config = dict(
    num_hidden_layers=8,
    d_expert=1088,
    hidden_act='gelu',
    balance_loss=0.00567,
    norm_eps=1e-06,
    tie_word_embeddings=True,
    learning_rate=0.0143,
    max_steps=12314,
    dataset='wikipedia_en',
)
Below are experts of layer 5 (counted from 0) of a mixture-of-experts language model. Rows are named router (the router's row for the expert), up (a neuron's input weights, with its number) and show model dimensions 480-559. Each number is 128 + 24 x the weight over its row's rms, rounded and kept within 0 to 255. Numbers have three digits each.
Before each expert's rows: "mostly gets" lists some tokens that are sent to it at least half of the time. This comes from a sample of Wikipedia text that the model never trained on.

# expert 3
mostly gets: "==", ".", "202", "197", "–", "199"
router:145111141154126144125096111132129124088106143113080168110138131161131131122130152112146119106075138102121169171094103130099153109100129124126121130143105084140098142080114090144168124103126111173131111109142083143109133105116149156097174107
up0:179090118087160125145171115127125149129153121148115104123135114122116168104137156100136155084112123142038117146126119133131149144117118093104129148123119125130127153128146170137109126122127112144143144138170147153138130156178125171133129161
up1:130134119139173160117139147086128085129152107086147128107115122147142121099131107121127151181129140118111138129166123145116092118106131114123145133164106138130097084176118117110163116108114128129129114126139130144108179121105150100103125157
up2:104127143147075112122130173128130112146131096141142167084134157151129101127108151114119105159142111149123127078156165129074118087137122140112143097121096154124180126167137095105104124131130127117133099144113127134135120137114084105138159093
up3:113128121112115131096125137134165116186094150177158117145090157119156169137131137095140135115136125093170169141133120150143114167106156126152076105159134101149054192117129102128126089151058146134145148111111143141118125122102164121131099096
up4:151125140093105138087141184145146102090114138165129140107182162143088154109168117138112092083138112170147064083112129141112106109118103115132135150074111143149145113120125144134146176110124101125130095159095105158126137121108126137101131112
up5:142119157160154124110155141102119116118169125083096097108139123145129109125145092130152157096144144104107102157128109105119144128114099135128144106133130129140101109138111107103100155129170138178133152125127109141149150128109122122117134162
up6:092107096122141148090090148147136136085078142132137113139113128151133171144166149126126170150112147147111140097167119156089164084132126086131124112122141153104087113124110101099124127155116101126139085156101100129165181196141100141121166078
up7:115151136117148110148096125138104105136118087123146169149132138102141095139099168132123120104109124133115131113102171113124123147109133129132140081148139153127138100133104173101124133174090106124158096116128130164083166143129105123115133117
up8:130106140121127149126118155119139120120145084119065132150114183133109118125124133193104149158110155130153085124142132127125139109151149091121169091115129158151122101094122146114084136138130115191108135115124130137092129142115094119116089176
up9:155148117126108164128149140148158125106109125114111170157123150113131080096092135141143107121126097122181112139114139144106110144088101109119139140117105162144113140130160109160112120098131129152136168142118103091111108135148120115131138131
up10:132116127065109125161137126130141150116128142103108110129138100129107122100113136152122104130157073136115096138113156104146189135120160123096134085113128122144101069122136106105072088127138113162150108096122132098125167103099109111139105133
up11:118093152143131123109164143130109100112153132147128125113147128087101131136122150142086103105121136084149152079137086154121146115153101116133111104145103152169115124096101158117144144122102133146140129093066155116138142123102129103125116118
up12:101108143102168097149167130119107127103103144132150139052103166104155085115082110112103086140111109108104122123097108114098144108121128153077141093116081106144132075131148113157122131116086109148112128120171125149129178137121134107112109113
up13:164103141121131130113103138091105133151153144147105145128163098123126167127126105124176123092107156151125142141131105134150162122119125153133142086107117088123095092114143146106160180124095141106115121102129094105074110136119134112119105104
up14:118113146047124105136099121139110131144152092118116153131144109086165083146115132115117142100141149094127130136110133126134137152101141108126129147126121108114100093139120114136152127113112135158133094119086153133110138136128120163104156167
up15:128099124132111135120108101157117149157114118161157127108117139107149107136140135105165117127123133162136157113138114141105126166076151108084130111161149113157075150148134144098147117146100115120125160102120128110155086145134098156121155147
up16:097156093148110127130126103156156105109159132092073119136126166151134132099160101110157138125136090134105145176110104108142121094111172119094173142175098146114160146129130171110127133143112125125127132116123141166097122164154128143141099155
up17:135155105116165122115150117160157109112128122156140109142129121134112095126136129132187130123091147153099131093110077092113163206108098132118135099108125102124103117148162147119125124121147142159140104117134094155108134139130111096078167108
up18:143077128150106146137093150151124171130105148117136139181171151175131160129138150171137171163127166130120139118114106098118150118112087109117140111163103124076148117133090131119095146096096130108094133122105129097144146116119141172159174157
up19:136140143166127119120139107133136118088105127146174102107111128157105108136077118076151168123138117147135119092118073110156139179130128117159145109108163138135120133092081110139102084119107133146126102137093130101142118157155148101158156111
up20:133163162139141102132139116155160110119115174118164164126147115144134138093160094140129148174146102162144132171131161148134132122134157135067085137130148206093104140114156179122144092126108121114114105147108156131097122115114126153145133130
up21:093141159153176102154115154098122119087098144174146074135135068071147119158132123120109118141131147122122145100176157166133159103081112130122132107138132137126095142162144108126129120121178151112137139131137117147136112144113132120065125118
up22:117149116159145127110120138146159101130110134161107135123137152131134136065131153185124175103117147159116150139137093102095125126119152119157129097141110119136136123137123130127071131179123091139128062125093116123143119134095114145148133139
up23:118103157103135144101142100093104169164146151140125136080189144115104140114101126128152154141158160127099136153151112102138134123116138110134109161139104141147091156112143166160122106160136138164122126134172162138131141119151066137135168102
up24:132117112088105132093102133127120165071106152156070137121094117148153122123132150117115101113079123133130132148114138133134128107136088123100155126163090125090088119156131126121109125118138125102111108101128090174111106101130087099160082181
up25:047136173115177115094107125142131111107153140157156151133134137149124121133091147100111154131130101124110117127105169104172145142119134087117095140142171121089132143153123120086158082105134132127131107113125124154126136129097125149145138127
up26:126167124153135134125115107130129165126147171091099125127173134117178147142139095134113154117110161134152111130132106127137137128094120133139151125146143131113153107150140141154098156124109107144153133116098139133105104173122109114167141163
up27:136131128168109144150121163114150121117131149123186125108122123158109130084132121150116094130132081107148125082116127157124158141117080122105085107134088159102103116123145145135086116144146126129123154121106155123120163126092125138136131139
up28:123112113068095163124158103104121137121076171117160128156114105102142153108124151114104126111108120093128134093112129121105131111145113122117137106122074134121111115141146132135120102121147135125070125124091108124075110180077094110127115144
up29:157116136129119109124163122141120115154093120138106166156113131091096106095159125170085176136137133138151176147119126115153125130116141099143153132151159127145138119088118151170163096142121088137109103140151179102100120131143121103135124154
up30:124142139127137110133149164158144124077122103143125115124166170131139153080120159118115145187133182129098147151153095160088135128107144088122141145126118150134119092125116113157112149097123124201154115122150157166111076161161136089096109140
up31:137178130167150125122129121110139127109140093133119129105078152163117116160129122171095129135107183149095119066151123144119123149089134134110135123133113152119115121127141150129107127158170122103088156063132106100144142117116153145160156153
up32:138114077128139125089151139155122148122146147137121124125115113110132147079159122092147120132082084157121111099150147129135169089132106109133151139131118151108110128112095105146140119115133095143154125084083124150135111138104073095185152146
up33:109135112121130165137098108112131106092140132095101148107137114136116146112123142123142145135111158121113112155132125152092111098113145092105136152079110123130128111164118142108139085139143122133139140105152127156134069143095125147122144148
up34:127105150110121127122101130089130148112183162133131115120134127144102087091151149096139144146121108171119131124126155118143113144129116140096101132104112128119127127091105122131111094118093123131115127157142120131143174191104137168129161154
up35:158166127135117110143112102110117131154118112106084128126088119080097169107124117106141135127135117146111111131121162084103164141130154116103151093096094142108103072167131139132074113142096153178134091100118139120114120144167167114141148156
up36:105125155083122150146085094160098154099138101141115160131135121115140147160103090092105096135116153069096120144136144127133144108069132100074134110183163113118119122139107107143159159133089141178138113099118109114177140156132141134134121131
up37:126076115162117105169129129114113119070152160080112070112156165164111119115111148122125089133103177166159145126118131100133123131160127104130155117134152151127109120119145095139098156115110130101124125124110134155109120139115086156157107122
up38:118092121147129181156118114146097128138135112114102102150114139131165106117124134101150078131116113098136145099107107136133168108141131163167083140104173111098138152081154157111105133115118189111122123136107109142153133113181079101093130175
up39:076094120148106131120136130141122145101134137121133158109123129159099142150107122140128150153118123135129150135162127124147117177144094122146092111134162067152138116157130128125145123114123124133150129121132095147125080133121122157155128093

# expert 2
mostly gets: "and ", "). ", "tion", "man", "but ", "States"
router:099165129115114110105161135092131105198128171109088104133123127128122119109170088159114135113132133142113085098110164098140134096158146153183145149111121154131142142166157152145128087150112144087133145140125137122127100102182099133116100126
up0:153104108123147142137128139105138134143168158124133162145133070130153131124100171118111128135159152141109107076145098121105104094109150105084102088097103127152125126142111122125162116108138100095104119127113119143110131112135110103094167095
up1:105133128104133121116106126135173142097141083136113155155151135140089145075186088128137160163098139091095132078116108160137115153093166118115127109158166140133149095154107109124138129149160056162097118104137172123124118103138081123119130204
up2:135102116108124113132191093175138158140114115142110081118096100162083103121146117188139138153109146121135098142127139115109096135145165123138127158112154108095091148137119089131174102103167106161143085078130139136097117074139152103129116128
up3:165092124117134141091112125176159104103161176164150085095156155146130122112107145096145082160132136114094117129131127118156161155116116109133115119145132100160119145098154126183162166130151088129095124115120144114145114116166128153084113138
up4:168150123104078111092150140108135127119137154124135130104086103131105119098088136137113135080129127115148118114131119160144139122131148122123077104108108094123114104097137157150065087153102122158159094139125104118136118147112131141114142163
up5:124152119098095108121116112135191132141099125146126149116155099160113127144149119116111106118121143133133159141109131131091123102155178096116169126095117128154110136149161152131142116102131105088093113122110135125099226127115094152140130109
up6:141092130061174163127097102175125105133106118100092123116110100110182090106091145159124141196118105165103109101103093118144153144122093103185096165156125111095173129145148134154133136131153114140139106115122150161111128190147120096155141109
up7:119126151129143125117130140146137091127092115132134157116129126104145175118125115156128113076151115159124121113125144132130108080099154105162122094153115149130136076144109134144131158106142102148108091141131162136145128100180104137130143163
up8:188101104162139113091124150085155131126099147132104158099118129102151125117147076176134121157126082135157082126139092113157139174131102121074117156113119124140123108155140125149107156079102128149100087115143095120114137145202119110170098129
up9:094099113151133112102167121157127099097149102126109144109130080129143149123129099120099129154131113171160128178091107125167164119131105149165166082132123112115155086148136130118119127113101128123097200116093132101118134125150158138142108153
up10:130144181116094109099131154185118145109144115146079100155111145111119133131130144095155127088115115171132125118133132179133126083136132094132123157151116125152115134125143155085168122168133134068158138087151081124114111125091138065174139131
up11:141133109163151135124156137117084125123118132145142106129105096166111122114109128142104126172123118099102086107080151105114091091111142162141129164114106140132081130081097114070146096100098111140170175081089150114163144112098112096088113155
up12:143119131150178128156126132151101138092092164140114099084147136152132100115145133151179084131138123141145115132161080123157096144132153098126132143131116140152123106124132068102169114142107120123162140073148121176125134105097153143120148176
up13:106107089082137165135109107123133146158134145106123115105151122120121118125083130120080083172135123152129086150140106093128155161126107094091130178169120120109142129147140113170133142130166090106117149075166125125106132137145106092132144117
up14:160132137126142158131129134174117171118119144084146130110171103165101164115134143104118162119131124102116141132115129137121139122134103148136144146088075166134116130159146152097142125186135127116122138126110087116159148128146141114103145116
up15:108104093110155133121126130159139087117107124131091139123133099127101151107132129173153153101116107125122110176132103117137163130114126105161142122141119132141121088105133130145135088131135112126122116141131140152139116170178122155175149150
up16:125147116122131101143120144138091124138079124171124095074172119127117096142121115101129113152109116128114086119155108100136147100104103152131143137088140149151116169150145111152143072139148130118116072123134133097098119122164123136120115125
up17:183113100154133132128107134150118128118115119102109171139112140123094132167139106129122140151121127113135092137126171140136141139121123123151152116116104134130125115120100124169119170117095146164165107183125093124126127148157158121088119079
up18:107149136138124120125128116184124145141167106098162086171102110160101121165166106127156125133095133124148085170125168099161134149117110118139123147134130122153146151123188159157170134144081166148153132161142135132136153100184110090143192151
up19:137133130121088098144128141106114115144118147157144175079147130088122166111134109144119140139124132140184093133105178113161137125118145141121144124161166133080106136103116117105112079140145136105132133134161144159099152125198090152113073138
up20:119097091169111114115156134141085152151147132138102120115135135088156136143158164111099175120121128160141126104132183119142151163120120135117119108124129135152103156119131155111128135160179099127167098129127141103065152126121161158144115105
up21:104107145117136147117129114136142142099156160147132089129059099147127152099165112110087147154117124098128162107109090157101101097137131073149117154119119127114095146140091140148100136094120124107177130111115114146136122149110126154115136187
up22:108112142095110130123157122150112146170144125138126123114109142096104159159119117123108115108105136102136111078092151153114151137167097131150121120178080121143164147116094173113184060108127128154155179118150133103103135144073114120088142114
up23:138176120133095100142151091091120097149114118151110120125094130139123108140128066150086136110137115149101139102145163088143103109113138106126146127149152108150124133098145142169176168140109132105119166156118173158093139164107132147118163144
up24:132126118116107103111157105114143113147147148102119146095113157136117107099103165134118122157118105086129150127140126096092071130126106108115178120141120124086101101145133134132124157111110137109151156146135101157143107127114120132117073141
up25:156109112081134103113127134156134111131157111115086128145162142147159195126148071172086119090132135137114170090098131105117106155115078124126134099127135132101092105146132132150098153109143146146142118130143146169165165133127132125134172100
up26:118157085156132178171098153103115108162120096146112098134110100122148115123158113099161171116105134136136092127149157185149098134141152124148120156157148109133164133108157139121149159135127093209124096145099126092105162143136150119154123163
up27:124069123143089148118130117131152094082124140117108111124126123118108157136134110158144108101130137118151172114147132124096142139123114114101089157144135201132097108083170142143123126144104138128123112136123081117119117149156134146118142075
up28:108149112139121143092156157109106154143163143159116111101095155139118115140136072106127115129095128088140102125110150116116119114138157159131136138086126134128124113123168125133161142136120065161106089118156160122109137095129160101096118104
up29:133114101147138152139149138100133092136122133073118135107135119120098132120127110108158139133138102158149154128149130158091129106123163126096128114140108124121125147074184097171090153149149124132119106151166155110131138144118136116166156099
up30:076158085082129110096142127128110099126150163112139085129144136119149109128149109102122149138127124132131144185122141133142148124143106139160125118144150129130148109123134119114133170157169135135149096133163113174096168120094119128134121095
up31:114101125142114088150162129178148102181146107129118088110126113130141114100108124115186132122133141102137115126129143133155130110135131134157154134176102173160150096135157156081160090156112163106175086124175146105099131191087130159094141105
up32:096130123189124101089136154111128130154110101130106119143082125100094161127137114100139062146063151178105132117148114144189138122146108112114089109104153097100110144122100153146139131110135129091099132150093098106140159152144112140137112113
up33:149115125105145143119102128126129121136149087112135112122180091161148127128111089056112144113090102142108135160098171145135140114120151089140164116159122158151137107116108138117113070125113134130119079118120091128133132165122115135166126096
up34:070106184186085103081161110185137131155145132155143148088182104160170086118161054116108116137128151133092172113124141102157106116148096095131107112094131128142139111127136141119142115129154148139136132120121149142128127107140159135058095128
up35:163117103101162160138171114135126102151129110105079112120190102135126108112109111140113146171103081211152103126134167198153136129105121139086144123177164122126154096126157093133164142143138142156185161125115148135098106138139116124119138109
up36:129108182122150129111139091116122108173101143147146137148123125147099120108125102112108122108131093182162156126145163120112145076148129127116112110092079146105138128114076132146148087149151120111125149058133116088113116111138114132117135138
up37:091124118142080116161172089153113113191155150145124125106170099119109107144130101115128108091118143115127141101110150107164114134121156138121134105105183185184166080164075120120108109124139109146112137119138154115083138105176117096135103115
up38:136153144185114139137133138116103130133135081153133129094179114088124120098114109117142120158107118139145133126156112150152112112151127093150106135121134144158148152127128142088138141128138101104126140121103161115138096123154130122130136116
up39:185138150133141123144171100109100133073109099166112129131114110117116134078096105158131183129148121151127088126159122149116131117149153121116121135130098164125134174113140113153124157115161118118162110110163123129127142119127124151072145136

# expert 1
mostly gets: "New ", "No", "National ", "W", "An", "Th"
router:131117136119129104137101141145120122128122120153152116157149183117159145143106142083155090160176087131124099143152094126129130111103100119126134110107150154133134115116132150079094140100119163165142147159137107118139175163106159108144168126
up0:121102119149135097108150137109103120135114119122147139131126113100077106130140107125160179138123109142093117141160122166082158099136105114090169113106143160150133149106137099138096133133130073164119164182123106105123136157088098159115166138
up1:123155107105105165119153141110110166131166167127126078117141138129149154108122122144100136125101164174090118123161109135140088124133169144094123131140118116150094178140097120122146141131128176113145122139120177124114114122123140098113084146
up2:092110141141136135115111104138126117171131169109136104095139105149132137143132116168118081147119097099075121093106161145136137145133099120163115132110186115119053105140103159120114135107131146109099150141145114092132133136114137137130151158
up3:143115138152116113121146109108119136182156092151117102138143085130117104200141177134138155104127126095103153102132131141112122127125121112119104147156178144192102133106108171145108092099118080095126089151131184122195161195131123155124147144
up4:103090121115087145115130143079113118106128132157142137137112133161105157117141114104157157127128124157110166112126121148142141146131144165155120094101174182157129121142083157109155119108133137146117145145095139134147146116078143136138106141
up5:097137122126158108099184159148180114123142142139134148122155121115117129132133145120146104124141115148152117112109159119136136090101082135159143104144123112059134118091153105151140115162127139134116133099142185146131124159107160132156139149
up6:105157160135137146142108117135181176128127126135161132091111110102164111168121127157109136136126118120164109133155142165183138151118154116077151142163172150171162158154149147124121157150149137154104122158132156142114086120111157067083189079
up7:145159131146115142124072154102167126087153088164151122149105111143135153098089151126112134105093094113125156156099139110123140114114144140121108117161097189128121174106122109082114130145120132131122141157109146141123162090127099098127139075
up8:099127100098096125113136144122152172087156129120138103127127106120132128129110181127169140153137103117101070106138156139100147104111118136138123090101123149086163091146117122140152121113187158166192135148092107138121162135126087121118144208
up9:142147155154124153125088098141124128163141118172126139091117152146117102158154146124107087127149073154121078102155155145135143160102122128149132128102125155145132098181122116142151144114124088147158116163139158099131113165105143122139136125
up10:102109199141140102128110121114124067099143134150101099126130136107160117109151135144150119100111108146141103127099153103129141125118121118150126113155109096129094081175111077116119131119097134097123117126110112136126115110182105120112117158
up11:156140112167123107158119115076117068140159120130130088183112108092156173133136126148144116141134143157128151109124155098158104137092151120136142102102161132152120106115177095079105134117124136135154100139126121114100117133154087146143114090
up12:115187120100081123137141161143142135111123161110137123141124157109150133130147130157129123053062136145140150133151132118143129115119131110139132116144108194160137141169134140087125124133127108121091148122116145110121113122137081134095130133
up13:147117130159114103174140148084129146097106126143114168172130157123137134114093186144119125120153111152134097139152135093124155088116100147148150143148116128165097091079161131134130103129153142123151130131128144176114135168140146117112140110
up14:114073163164125132147146125156156108111085111133170119131126168129045174138154101127127129083133167125159101132126127158117129104128132133095132110098167122117121128114114090073131115152130134107152119109131108095138160157163153109152116106
up15:166123129080152125118103152125160100150124141128122113130117117129152126118161097160122106119129143122128120132161117099115141097113089100152151182093106106119133105137106136132167103152124152101102093146118111134146115134116108111196149150
up16:145169150168139171146126107165151125108138139144090105118131123153126153161114145081135105167120099131153078147144136109106085119114098134134161117157111128150100115124122105159150111148168144134096133155097113067182154185120125104138114175
up17:199087130142107137093047172147151148150127151113146167125127139098119075166100137163181128181137164149102130156131086131101086131126103101086093142135163152138142148126121112169101137111146096118105176110122145135140137138168147132073129117
up18:170106147117090107107124084125155126112125121124110083134129089160127088134124126122125115131145133114115100156112137096163184136116130122142182133092155088151125138086129110135112171126143125156110139167148121122145140108129126074105101138
up19:100106152132118137110102073059110167127143102139099114121140084182137121083118092122143138128124128156148111109163135129106098144105110140113118131145134144151135129149109154105139176128120099128128147097156177166123152162149096156102136148
up20:136164145135154155089112118176150128142119135121128141131129126114168111091190126119152084166119147112110107125113148126084132123178124100121127103162139155163119148112107160109145141166088163111151129097149120160088117120158136141117158141
up21:135106154144093098150132124107168138167141180142169112058133125104150148162095097116116100117122117169134129119116149114122092125126119152101127124124096128099097117144143046121172113121108131129109142089117107153154157114097174169108130140
up22:123091100131154176148122131157118143091150177142174163074104118122119125102133125113124140148134177098132115152164095124128118112156103097113103136127203136149109128165102147155143140123142123133102124117122095146155089109114133171079124134
up23:143136141122158101111170156116151125177168145082124134101155170063135127135156117119111153157114171120122164108140137117095102120107126124187095110164119126129134162128110143138109116151159147171124136142161115145120120117169153119120060138
up24:146145138146145169152119092114108157125142132102147186128082119182175150074115126132133134101080114154112128130146116145129132105125181156128141105159137112139155122113128176105131137103101100131116076121165106135100146135139132146151153101
up25:114167148160122129091148116149117106141169127095073109129139111100086112142147090099119144107129117144104133090140175103120135138127094092145154138116153113134098116065102156104132155071104120114123082069100140100128176144107108109120163105
up26:117094159134128175115139130138098166135170151123138148147135134145116098137108141101115121126092157124122128106133171145138149155100127148104172133131102129087152127116075117130080169128111149145121091093116133108107157152110131113107166132
up27:126136110097136088138121104097132123122153145107117137136127115191167128177153081166151096158131132150148117139162126132114096110107145117107144125141137174099129135111150148181136106120110133134083112101145143101131097149120091148103129104
up28:169137092101093118171104118121130103116123125137098108143069120138129151118151198102145125118155125123148119127093139154082162130104090142131118144070111140121131154063118130136154115153158156166163144126131112096118151129124126132148088141
up29:129157141091113152125138111095132162121115129157111115161221098086110105126151193133144106140143106140153159146122123124151115150134154112114164116155131102145138150115111166101141112115148117159090120115120082108116193105117160135123141151
up30:137141159176119164100187154128120126125106161142147149132123188161148084114131147101106095117117106129146124115130110173161171117136136091148147158176093148153096126122162162163187089097135140132115106158068113146091109074132128144172161153
up31:172132114123130129155097121104154131125192173170147130174137118108161101118182134101087107116074106147107153137149162164072118117121144111132126122188121109128078125113141138115114111158130114157176109120124101163099161152127163111114148113
up32:188114133116171101117109164150149100119120101167167128150148126106139139123142109124118091146127127124092109113112129126101126088131122136151159106137151146141124126120110108151124113162153147114105125145175121095086158102133138128119158137
up33:132150168151135098124149108118168144126170144139167094114108143106173144158111139146166122138150131123118131108159124125131135147117117123137094150117130103083125091114174092107116112127148121149099203094156148124145157104097087146129150152
up34:117107059119116158137100129145135150133090138127153136122086167132127084138092095146155128138106132106080143128124166111140134117105137111134108119109103201151095096187097073133112161136143155130095139147096113156110156078147159111096186132
up35:111161095109152142149093121090127102152122136090082127128108151108115134114134155127150158143161109121148147140122125141148110134146126118102153117130133154144125131153205109161143133145161077170137144113143127097156121134115152110178113173
up36:093141134145147152123062129175120145117113163157148107090125201149129105086108126161144174128147160156137187147136167100118107114175143127162168110107174133093094146124098114152153102091130089107116149118128101115143091118141093142142083087
up37:109102110120144154083139148112156119096110136084107116117118115081115137143144134141145115122123143154129109114099116141121117146069113128148111129164082171116127174104133162107107112120102154118128124158078183116108095129152135110149129116
up38:093147113099117153112157104168106125134133120135102117122175144112163119129178116127108096105088121131126117129155166140141108107117179115140102160114165168082095104181147222110126151141120167122124116126125147137083134126168107143141120131
up39:115148144096136117156125082135106093138130137127137113137113097110149140079175156103153103094154137147077139113116157122109133152136159164113123118142118100140112146110121136142154102125144147139091128099127130133124116125132166152157108061

# expert 0
mostly gets: "was ", "He ", "have ", "It ", "has ", "also "
router:102107149118104104135128127164137144128144093132184111137106082098095131125124128151114141124135125142138153131123116130159118148143105116111130118141134162104169099141115091143114131140139083101090102143130185131138107147143088091158100141
up0:139114138120142125193107157147149106092111155131090136120133139124144150161154122079129134121090121097145130109179089114128109151125188127122148134104110075121084094134098108136110129117135111138112123106116130153111136133169115088094138137
up1:141165097094113148149153127145111118077101132107146110112130135145103128130099156144148096156127158170136146123188160085140115106157137083118103127082140126147094090133115139126177146120098138108137142128070107132128132105175151064159134141
up2:133130105121138147181106091120148119101129157094146109110160134123170128086140145145127115151161178133145126082173121108116116120147110162132087140129111122142115128099099174143139131140110124149123092139129109106148114142094136074102123128
up3:160136121152166158096109093121125153140123154142074093118120124153134141106156086126113114168113140130149112115123116117134138176149156130133106145118145134150138132117069135151096121124104131123153193104114160153158120093167083143154155132
up4:151093097141129128172148120098144164143118110137159110107108128084117120117164117124113114135121085112136131085109164147145100145143179111099109170116129157149164128113087108173088108131161150137118133159172164138109120109129090086146176105
up5:126109109106138108162137111121121154099138111127119118109115110118136100131136142086112143069091146104161113125125149085153142122138165122125182133110145145122148147086143142157114157169144139136133155152120117133135137117134160149135140131
up6:159100082123121133135122112107127171119136110143122124074131124141111116140100113139123168136143134119136112157166163100163168143105131086123109127162150093135145129129109107119093116150111135155130163140111177082133181109104130145136143130
up7:182113113155104135117136139132096077102129093089122093122101057124110058139142134116128091077104163125152168147122122112103158115090084173133129134124112104104092135121112109140105146126136139109138124104144148129102149118112104083119125150
up8:123101102141116098089149098098129129131162080126179109143097110137109103112130129146131149124145147136114130125114150153152092166126119122154157165133165139139165168151097134123147133135108091171075133120125111137148119105140153106160143102
up9:108113147113131177137121134111107143132085115140142165188113123169149148129149080124109089147118119139098143153088172127100108092123143115138119147114119098133107136139147109122141145133170127154116120128110128143115113135152114140133093080
up10:133116100131138119091162129101110079134224125145051111142124099142154145154128085089126151121111122129128147097148133108147130163140110091129136143166129138120162091125157155129120165123151142148164149172117124144144139151126145130142125165
up11:165126112136138124150137139140182120125087143131129161149131162129131138156155105148100186149123103171095118116104123125088116096130166141123132120095110136100163134123122109161096112174121168122134154107118138110107138108146150106118164092
up12:111139109117176148093144127164139139125180101125089162110149102152139140145083086112091142098142162114100113071119135144110102125126128130165154140142183121112089124083131134126106116098135139067147091127166139154086142123118130140104134141
up13:144087111131110135123153157159111124134106147131130119119109173127142148125151096065127150143113099180142131150154106110100166116151152111110151139129079099085138125120154141158125136140083149108114078135108129133135148155118105094154116129
up14:175114096086134152120151105118133141122110120148169120130152098110116110070131136095112118164111133118091118121116115136140149101144125179121128095109154121130107125114130134121124089116067120129150086117125114144100141150080078159134153150
up15:093153134120182129074155159119162127108120184094077077097127136145078132145079108139127131151107136121151129139113112144136145107112158109120100105149139119121108118146124112125130117166128107133084089093135161141134130115121107106091149141
up16:083158145138115147089086158130150164141140092110123168152101090128072147135113163129142167108105144106185190133124121155145126106096112129113139128156165136131104156135111123183139097131089142114128145108068122148122097136147106170058147144
up17:143087136110158146146107157155090132161164170117119129056131123103122072153154109120147109103137119142157120170164137161137126120107146140111123147117124154125120116121136143092141137144150099068101136137154158101151127130161165106115069129
up18:157141113117121146166099087098160106122122071115129128121123125109124095108131107165126139149139102150128152073146127142125146148097144124141106130109135155131106083089132119106110098127146127138168151130117175145118114161095109120124130089
up19:173129138130113148133102164152099127145100098101100119137127158130149120091123120094129122166151162116094113124151135128153068125123154102141102138127109103145117153165096098121120104151116160099120138158134137172141173122128137102158167138
up20:125126146124128104105123135150154136159152108138144111096161104131159081139154143139165139164084132174122148115176112158112120103141151117127134124113176113123133138184112161121139117144132133105148127152158158133104107050122089123148115108
up21:080123106140122140114148109149128141124120114106170162125106146130150141120145154112163155098124115136117123096120142125153135160167124085056147113109097127136120193116137141157163144156121121151106173142107131126170100166149133102095099135
up22:140132098129163150058189136139155142132153134093132200125111114103101114128135128155157149144126153094130127086117138136118171128120114098102125080133141128153132109115095159122125126145103137111129094125162140196105129086130117137111136133
up23:119175163144103120102137154177179134107141139119133122132116103152103128159178123148098152125129156093144139146137124136169093171110124170138112149079136119095086111103160136154125132150139135124168136160130115149172149125137111145132119134
up24:141116072146160154101116113170097167123138119132126127122110139126139089165129084180106067135121102095148105147099133103119127125088119142128130138141128086154115137166139149124184189136135124131132124130146162134143080120114127174121111160
up25:116125177137155112104104174098175107109135092126190144145134111156165116122106132143144123107114116103153121117132122139126127151186082094151162126066155110111096095156181176091108142128089105141142148112130118111128157169137117123115110138
up26:108132138114090155136136143111102121137127146113136137129155134121118098123110126127102102140149097135111132158144132142166105129133119166125098139123106121120138113094168114093160148158133110142147100139149155148162200073148107147151134127
up27:129131128169124100134142080170125134100134169148125090136119120162151120112109121134073124155153085113129092107118159111149126121163142125148104104132108165072116137128107140166143147147161115094135099141139118137123138109140101111151109071
up28:115129159122102153138126156091098138107112155112134160147170156109188111159117136165142124117141135138197092092106135131144153148151160139141131133129117121132132103134170107145135153121125186130080128097122139099145144102114127094144141119
up29:106127140124112136108135156132122134182120141101155115123115091140117115137064094095109148108151126121177121123146149130159100131154142111139110096148082143143130160149160129157136135103091141125124128121111124144148137098132188125116137107
up30:132131165142111074119140171148147129122101119127141143136144074153131111074152163117126127116137151115118154134128143160107091084098159115152146149139158128108110126146111118115115142138120179146140127089146150107084135147158150139124150089
up31:126121131080145135117100139119103120098118118152135140093094150081108094170120124165119106120103100112151122151168093095086107100127127127158112133134130148133123158166155098098109128168129113147129091141102108166133117145118112157161113123
up32:135125190125163165164146133163131115144140104115182080152089124080113113165121124141118088122138160142151105156131121130125133101107117117081108169111124149141164133126160100115101139148131085142126117131115086120176158118104137128107114145
up33:164120156170076112122101116158121110093129153155173158072162108125129120099121109127115169137126123157093090164140152109117082162134102113160100112138182154125140147134139119157136116103120132134135181134091175132143162126175155125157116166
up34:121130106145158135110115149139150165122153100135097155094151166152104108110081134122131114154156157149131146131129089138114147150109150152132135144122080106092142083113148136153105128110102154160114132132112112125163118142125078120171137109
up35:080121114118140156112121152180116115141118116150134111117130164161102123127127117143100157134181164174143138143141157092139135093146123114091153136120143135136120098125145127115142108124153166118131133132119075112144133110157171122134131146
up36:118136083141192116109128133135059145130122153112129125142144090092131120108178120133153129122132101092117153077115087134137134139117132139126128145139120117130108146125120119135150094146108132089163085141097131111152140041168173146115154175
up37:121125138134072136124098134129095158105131108141121127118114142121103129161156145146115122151172155145104125138113123102138138143122112132163121123125159097128108175155067147130126099154183157163125093148101091135170132128111104101100150137
up38:135081139130167145096142113126121165138116082160124160111115159145124147099099115101126167129090147144163156128127153073160153116144115144129125113132121143130130114068109137112150165118129115102165107114069080098049116133148132121105091145
up39:145084133171071148128094091120159115160144137161109094134151111143126123153146138131069125160145086132154150124144131119132132107158125125128146120118149177119098111122100114142145098134139100122128152139095110150134156120107108161117085108